{
  "num_hidden_layers": 12,
  "hidden_size": 256,
  "n_experts": 80,
  "experts_per_token": 6,
  "d_expert": 64,
  "d_shared_expert": 128,
  "hidden_act": "swiglu",
  "moe_layers": [1, 2, 3, 4, 5, 6, 7, 8, 9, 10, 11],
  "router_score": "sigmoid",
  "normalize_top_k": true,
  "routed_scale": 1.0,
  "balance_loss": 0.00215,
  "balance_bias": false,
  "init_std_router": 0.0253,
  "lr_router": 0.00189,
  "num_attention_heads": 4,
  "num_key_value_heads": 2,
  "head_dim": 64,
  "vocab_size": 31770,
  "norm": "rmsnorm",
  "norm_place": "pre",
  "norm_eps": 1e-05,
  "positions": "rope",
  "rope_theta": 4120.0,
  "rope_fraction": 0.5,
  "qk_norm": false,
  "attn_scale": 0.125,
  "tie_word_embeddings": false,
  "parallel_block": false,
  "init": "trunc",
  "init_std_qkv": 0.0355,
  "init_std_o": 0.0,
  "init_std_up": 0.0355,
  "init_std_down": 0.0,
  "optimizer": "adamw",
  "learning_rate": 0.00157,
  "beta1": 0.9,
  "beta2": 0.98,
  "weight_decay": 0.28,
  "lr_head": 0.00723,
  "max_grad_norm": 1.0,
  "warmup_steps": 378,
  "schedule": "wsd",
  "decay_fraction": 0.586,
  "decay_shape": "linear",
  "final_lr_fraction": 0.0,
  "batch_tokens": 65536,
  "max_seq_len": 1024,
  "doc_mask": false,
  "train_tokens": 321800000,
  "max_steps": 4911,
  "dataset": "wikipedia_en"
}
Below are experts of layer 9 (counted from 0) of a mixture-of-experts language model. Rows are named router (the router's row for the expert), down (a neuron's output weights, with its number) and show model dimensions 0-255. Each number is 500 + 40 x the weight over its row's rms, rounded and kept within 0 to 999. Numbers have three digits each.
After each expert's rows: "comes before" lists some tokens at least twice as common just after its tokens as in all text; "raises" lists some tokens whose logits its average output raises strongly, later layers aside. This comes from a sample of Wikipedia text that the model never trained on. Tokens count by the router's weight.

# expert 48
router:499440530470487569459472519492520437523547537548558524542562474498518487529466531439500448467503512489491475490520439499459480590498604558503437401492528499510513443502462434553457508507450435512559501541475524490561507480530535468522513480533567522469550506546517487516497543485499491512567489559502514481466450483522532446480435478473539521550517511534547435469535497549509501512546500432525554504464497495583473508471545487480499495475474393417460505549511396543574489560519579544511543544524503416432572440495513489502498496547476498507478471540494538468510533463530566480517501553501473400470480528432572539490573496500587451541504463492500436449514519479495560436508532486561567483533532520546498514510528543498473480508541547478468479455505412577548554488562482
down0:508455448509514530586518456540500499505529449538459473552505475508463513558494444530537514490440577526577482532547490527455518478497516519488507504480560517428475497512476560487483510424534494514510473497528511467498465561532561456518532478518532520452583464474512519536566444508522506476455517474500595425530569519468506513489516462509501533505564517488524402435451508484477546499598485480426505534459490540495549429518488458524552468553510557492500502507508462538430567501531529524509422476532565500527478525511544577496493458530465509511553541503541441520560543536488498457467533571476549544511507485450536509443483524481510497537505541638511589498437400451484572468519470553547566488549517507464522525511471527497519510535416548450494475417530500563410461455513440
comes before: "\n", " ", " 1", " 2", " 0", " 3"
raises: " ", "\n", " to"

# expert 28
router:538440475495518521525475505486488493521536460541500493534453496493512539513561524485463483467547487493481513489547489501419514609488572497475415397453472514491558420524521519518418559529526512514474493569472537566590560478523495528468562520497489488431538517537503485557482511519514455546549427585474505453500440492485511492542458436505512488536455567491498503504521458434507469546529515442573503460501476519614493536455496515498467510483503433461482447531475507515528449587495517550433502616498540468544477481532433515440529432465497484472438526535405474477489558474544484483527555486500509455504530437459458436492539460506513519525507469468484500435538517562448532489427516507541539518508498530487466485528474481542462435502492583502509502504528408506483582482601550
down0:526497435520519549555520497532554546444504481579454508518584477450464483456535502540470461456433482460485471496493518461528496510510493456565533535478550463452449553452482499488487510535457425508546499472498489544582525503517502464571445546479484484503547523494488489516444502473484436593493509471555482452521464495459467530543475524543485471508444548465495476442494492507516505497506500502451507490541549504513540433450572513526398538592502503454568500475526535456486600438469488475516502577456493581433486474576416538511517549589459492449488424523512436483434460562532591461503494490535473513465560480516452555536509516486527480470510482581493527541556478463516478530545483370457483577519472521495498573499527518499490522487524521512451480569532401489468524458500517
comes before: " the", " a", " an", " its", " his", " it"
raises: " the", " his", " them"

# expert 70
router:510470499476505521499492522440499473481514469531495527531491488479510500459464584455488489469543486440435548524534449450465489570493568613490432400482557426476504440454419456525458585508557576517493475472427532483531514513544539451514496515553520492505558490559525432498490540483447490626508534545574541419466474443538457502494471437459527512531437508482492523484493444512529504515516454495501524508523532482577477509443523477501500520459527460432555425474509469532561530574465503517484475535526548516447476446540538540464456458580481521545482443516483471491473532456471525463498504535482460400543523472483498500466572451465566464453512504520471448459542465473461529457476516484477501511553581557529450478474459517554479440485536520535495469486485452507556564482590520
down1:538480498535514454513530472546441527458464478592527477451543487524515425486497501427499490487458501493482471482530521543517468505512594541546502458518470376437489486514500488494550430479410420411512581538473443482472493493571565523469477495441473502534428487537522458567485492508519561515478510501543511460532528470500506498511556523498467465556571458507503432442557452419494513462446512472505520471553488501484465453520555555484584452471514549472492476527526503506432529451496486530430480478488552531520392510492480471508532454472467506501399528441413559520528505525498474471516461483540529517510481525486520539472435559460499535495485511507589470522556464526550527476418447429483524573445513514471538433503528530448456544546414517495520495524552435511497539528513465
comes before: "-", "\n", "==", "|", "The", "==="
raises: "\n", "The", "In", "|", "A", "-"

# expert 26
router:519446523482469494486461545488590451415516512513503478541515467530486519480520502470466526477507460497511565499511453489522484561544552509486457364451549514487538362495446422520448502520567472538529489571441521475544461471511518455518490506529451527546511490556477531507483526455578524606485538643483502523537490525529480561472442470514526524507512570523508506440401527496531499580554481457476595461452507497586502491510491485478522568502493464465531470499479457525581465579493486581507457519488489510499494489537446481510498455512485499473488440528443462473490558489514554487504525442462505503464517471405461499450509478516505502473501507529480495522549522491436513474497526470506499539487515472554528444468484475495444387497486548494467504458467401517505585452519464
down0:496495524506485442565416521547552515528509530518556545449582456505458523487518505462513538550512488505525505495506496538512532543510531455503541489487553530516523360504482518518568529462519500513463435512456546518485532389477513512447522533508464501500481481462498556481508490523464537502564524550528537489529489502545627439522513531495471529484545446490506482508521510483524503497431485480558495495490444440431514529503574540488534482498493515526445471536510481507576470489464500499510445430518585505473526557533510543463539548574503480566490501487508519454551453493524494545513512465504479410538400565486501446520507422524470584558582421549415508462579471576491542461517503546467524460523480447564532415485553492556453501594531532529492496545500509474515485497403505
comes before: " of", ",", ".", " in", " was", " and"
raises: " earned", ".", " of"

# expert 16
router:470415478490520540457438501487477430453558481519498556492489528466531490508534559476495548441545459494482511525547449440420500591544547526494428422490506500494525456527465423487486564447555532544530544544481528519549522490520526468492517558543540480495547476507532448544475562435522445569528469531502478462473487496543493477506452440437541520549463540458545502453485384523509488591515497484496515470428508414547471472516478452568570492461486451401480434486495459521514507575519471527456452548504542474437463520523475511497467450505482476541464447516453459453443497441515501504495469549481464491494536448434547524483560512528560523525501467444540454458550502528407508437488487459513529450532510537571462565522495488528493447488523497471465469463492455475556483480598553
down0:504446499476506507516530542475543588577452463479506524516579535525492496467494448482591506469548479441554495512526484588526489440474503425505584572505502559489489497520518453472505516501492477527510477499450473512450487527465542439541535565473488481493490482507487443469535489536462530614450559553528528460590519522479546481527490533561491499458471527539494510486520554559475524472503473512541497530524505614543453539532500500545415524521512490525492466519468532384517512523442466497485488478422447527470498542451554537499597572521475484557488547557519517523489523532460480504476479422499607546503487467443448519525393481515526501426452475495497495553477523590485491507491483502423526566522467521531482520475430454569586489467530563507475467499520471499483561485565514
comes before: "\n", " The", " He", " In", " It", "=="
raises: "\n", " In", " They", " The", " He", " This"

# expert 50
router:479456514493463523515448466420505490468550518539479471520496472461468454514529509454477481478475495489442518493566415473444452555517579572374445413481502544519514462499482471536443549513547528449510513497486541496533515453585588433547492506479536484481557529584464525488502572470518406575555435541525527406492476526506515472469515441471545486553464518459483493478448442490526562594480470483482492506471470512530526526462549485542506509469443420467530486485535446565478541541473549522523479513524557518452555465579476507514482504550514495559510480507426471493513551508504489460540468490443426486450537498454516537506553535492576466503480518428467461481534458476518535440476478488524589561503508519511468463472474565501495429514470528513504499511459405551527545484567493
down0:498569559501530516542571524477491452531484481497468485542506451547505504522529518520497489486531483473524446510546466523508571556493495441502471545476541491513497490532429551539599523518552517539487508475557485485540478492626536477472435525480562485536490519526483487499473576543500528531444538479497533451503556565481449406498566484505427449464496512526464476449449571483421430545464527530448507561464422511531519436492463504524475472546491515434476467502439507460516589563422499506463451508468486559511536471522471483559461474497481461514525484476480512489458506476490429459501589474525546461434493570456469495473428448561487517456485533483493476473558499529476494581514467512492419453494542427444491465475421461443526455520514421462507518487460602432469478490438483
comes before: "-", "\n", "|", "=", "==", "The"
raises: "\n", "-", " and", " |", "|"

# expert 5
router:479494518484448510487532504472488486493465560556517504491457464500519443483493483504485512496506549453530494474485478502516473512499557530530435432457554553573421441468457416467462551437578525514521429582450546498589519495518516503557552562577521534492525439502483513504515541478443505526510536543519526453451459473473469499563492481495521498524518498496546448464549482459527552524508479458488490475487541441506518513516516495521516508485525445375515411471496465511518503578487579550515459543518507456468563432523497497435443496500457521530501443531505566502455571460525562527508556481489446487549539466484499552466544469451573496556534502507450542417499477498513538473506563474523435518558539540536536581536500605508493509509514557447486471434438418519539565470608531
down1:535536568529507498520468452487551523508470505510540522453498414458503456444517407477537520549528512555497551499517536514519521475485552487475548537520587524504455568498485517476496439503452529455520480559547434472501471540453554423534474494493473469495466525438484523538472479443524508531486516477496405493471451545465569570517567500539510426487541512472451535517572471520511453523493514490571543556492489463490512490479459491540492489508585495519500483456510515447430483540509438546474503512466483493525551488513449443553488537562428494403479447497507590491456493445481449524443436421496428522461475470490453518547447522497525599501541493518552559523560510432443526480511494426466580496503478586455454575480435481424558478550500567449466473545542469531497484511515499
comes before: "\n", " The", " and", " but", " which", " In"
raises: "\n", " and", " he", " but", " \"", " however"

# expert 54
router:505459513523441485471500519447480459487495441532528545548446466476552494477483512443511484475497464520432500485529448440471519555499563523451466449500511579534517413465452471475422586509535522577485507558493508559603493460525564515495466526547521482447618485548533497518470531534491495544535466572510502468480452454525563462509463457483536488532497544535478462457459451504527536524556493452518476487528440516573496565488482471519528515491517490494574477520460507534526474578521642521466508544504567388482504473525492469515513433466508492487470542526432479424431560486514530440525507510447406570519555413480453454471544508499530529578486525477453497481540502502485522519488519504547570530531502543492499535545506525523500422491511537486486452496508458543536508510545590
down0:539532492443520504546551501479463540514507560559473440508509449457539535460446430481561464472485522448530505507534506478558424588465512453454520554449486531530492534439483568462488441564462453467478485504544487525473472431486580564501483460461522508548537516569493390555478445543505431458532463516498451505521514463474533514500484459519508511458480489522509496480534571434454517512474464514504470459501507486543486543532428479495486467560553565540494515486514527459523544493421529511538496489559438483475509529450454503475534524449526452405468511563549498472551447507538512499486529460500525515580584567498438485521443523495456510536519527505488473519500544492507543530568406573559488531536475457521530589519521452486529513407465442518491461440540508485568497489519372
comes before: " the", " a", " his", " an", " its", " their"
raises: " the", " their", " this", " his", " these", " its"

# expert 67
router:516486495476432512521490507451480456446480517520533498500498511519523487469495477439514539457447514434458561456492463517471533473425594555440454436437562533494500433480408428509450555502500512470514506510438487492536469476538551493503470528520531431497519457507492454552571551479469412564569519503500521452462454526499526505475451483478504509528504542553500467464535520473514564603471465489533485544469514503531499510540536425438490532511495415484531495452528518554516534594531509559466465523454564543401529453485479516446504548540482427508524565517465527500478566469482493458447492444474444494455599425488476502483555464424510487531542467492490492458497508524445528445480547468481508544535513560483456457485465517469487500515506491552491441453495378515513562397519453
down1:512520505541517465481495559474511535435493437489469615529524480510483522547419559488486515465543588483514430532463454514511504449542452536469475498532569480522581454482459470526516477512488512504559493452521486496499504520509458482473500455511521439484462494463490512434427529472523497567540517440565453543458520552495480500532505543470556452520437492488449498535416540533599521514478509474511484469461515538516420538536534544506483542540455440547530479590540553539466520536496568557499521515527457504519512557477527512482520492531436482439459494470511484471514489474409493516478448567544525469473530480479525611480429513480482496472493469469551481503493500532518527522531504593484446460472514484542522514474428559497484505489523584409481493520443345543506598542444534
comes before: ":", "\n", "-", ")", " /", " ("
raises: "-", " a", " "

# expert 40
router:448488521460463513510489591544502516440528530530481494516492428497520511484467536452472468495537439505512557522547486518477463465487562543429484438459537515442514478505507441503335564524489446481453437540456513498526508505518486465481502497521494520489575502491444498526468560486513513589522516482504516489503421524549535444563448480425483553488527494483499424466552486529480501546539494478466500465489492475515489512463491529560511521492488435493486477525511448540565488556531461557502522591464518490475483493458486469481581488513456483554499527557457489436480536484535549438577495458517472461531491513497452571417577518580535450582484519510500514509490432491481563468467494485532503582525518506517482488527569483543566471527554484492479511473501415605522611400559503
down1:502524460384500455476489445500526547526537565576502446498514556510570450570460502461538445466585456480524494502528488480551473477510552450457580518513456526514526472483471518469517485508426456557515475452498483476464463535500500418464510518494538501502479499490490470498442572403539500605501503554498504574504542475471519504490450491522457474526515452558552601531521536489547471465502497431546580493485484561504487485515499524489479472514561532527535468512518545477488519434491548504507547495455496502478520456551552512485557507526478440505413578528521552496501501454587520473509519520491517530491501470524525499492469430447497491566486501468523466538505495464461456543534535531460469481452496464514438446475543493553530459521425464524516424527551346509537583506421411
comes before: " |", "==", " ==", "|", "===", " career"
raises: " (", " with", " of", "(", ".", " as"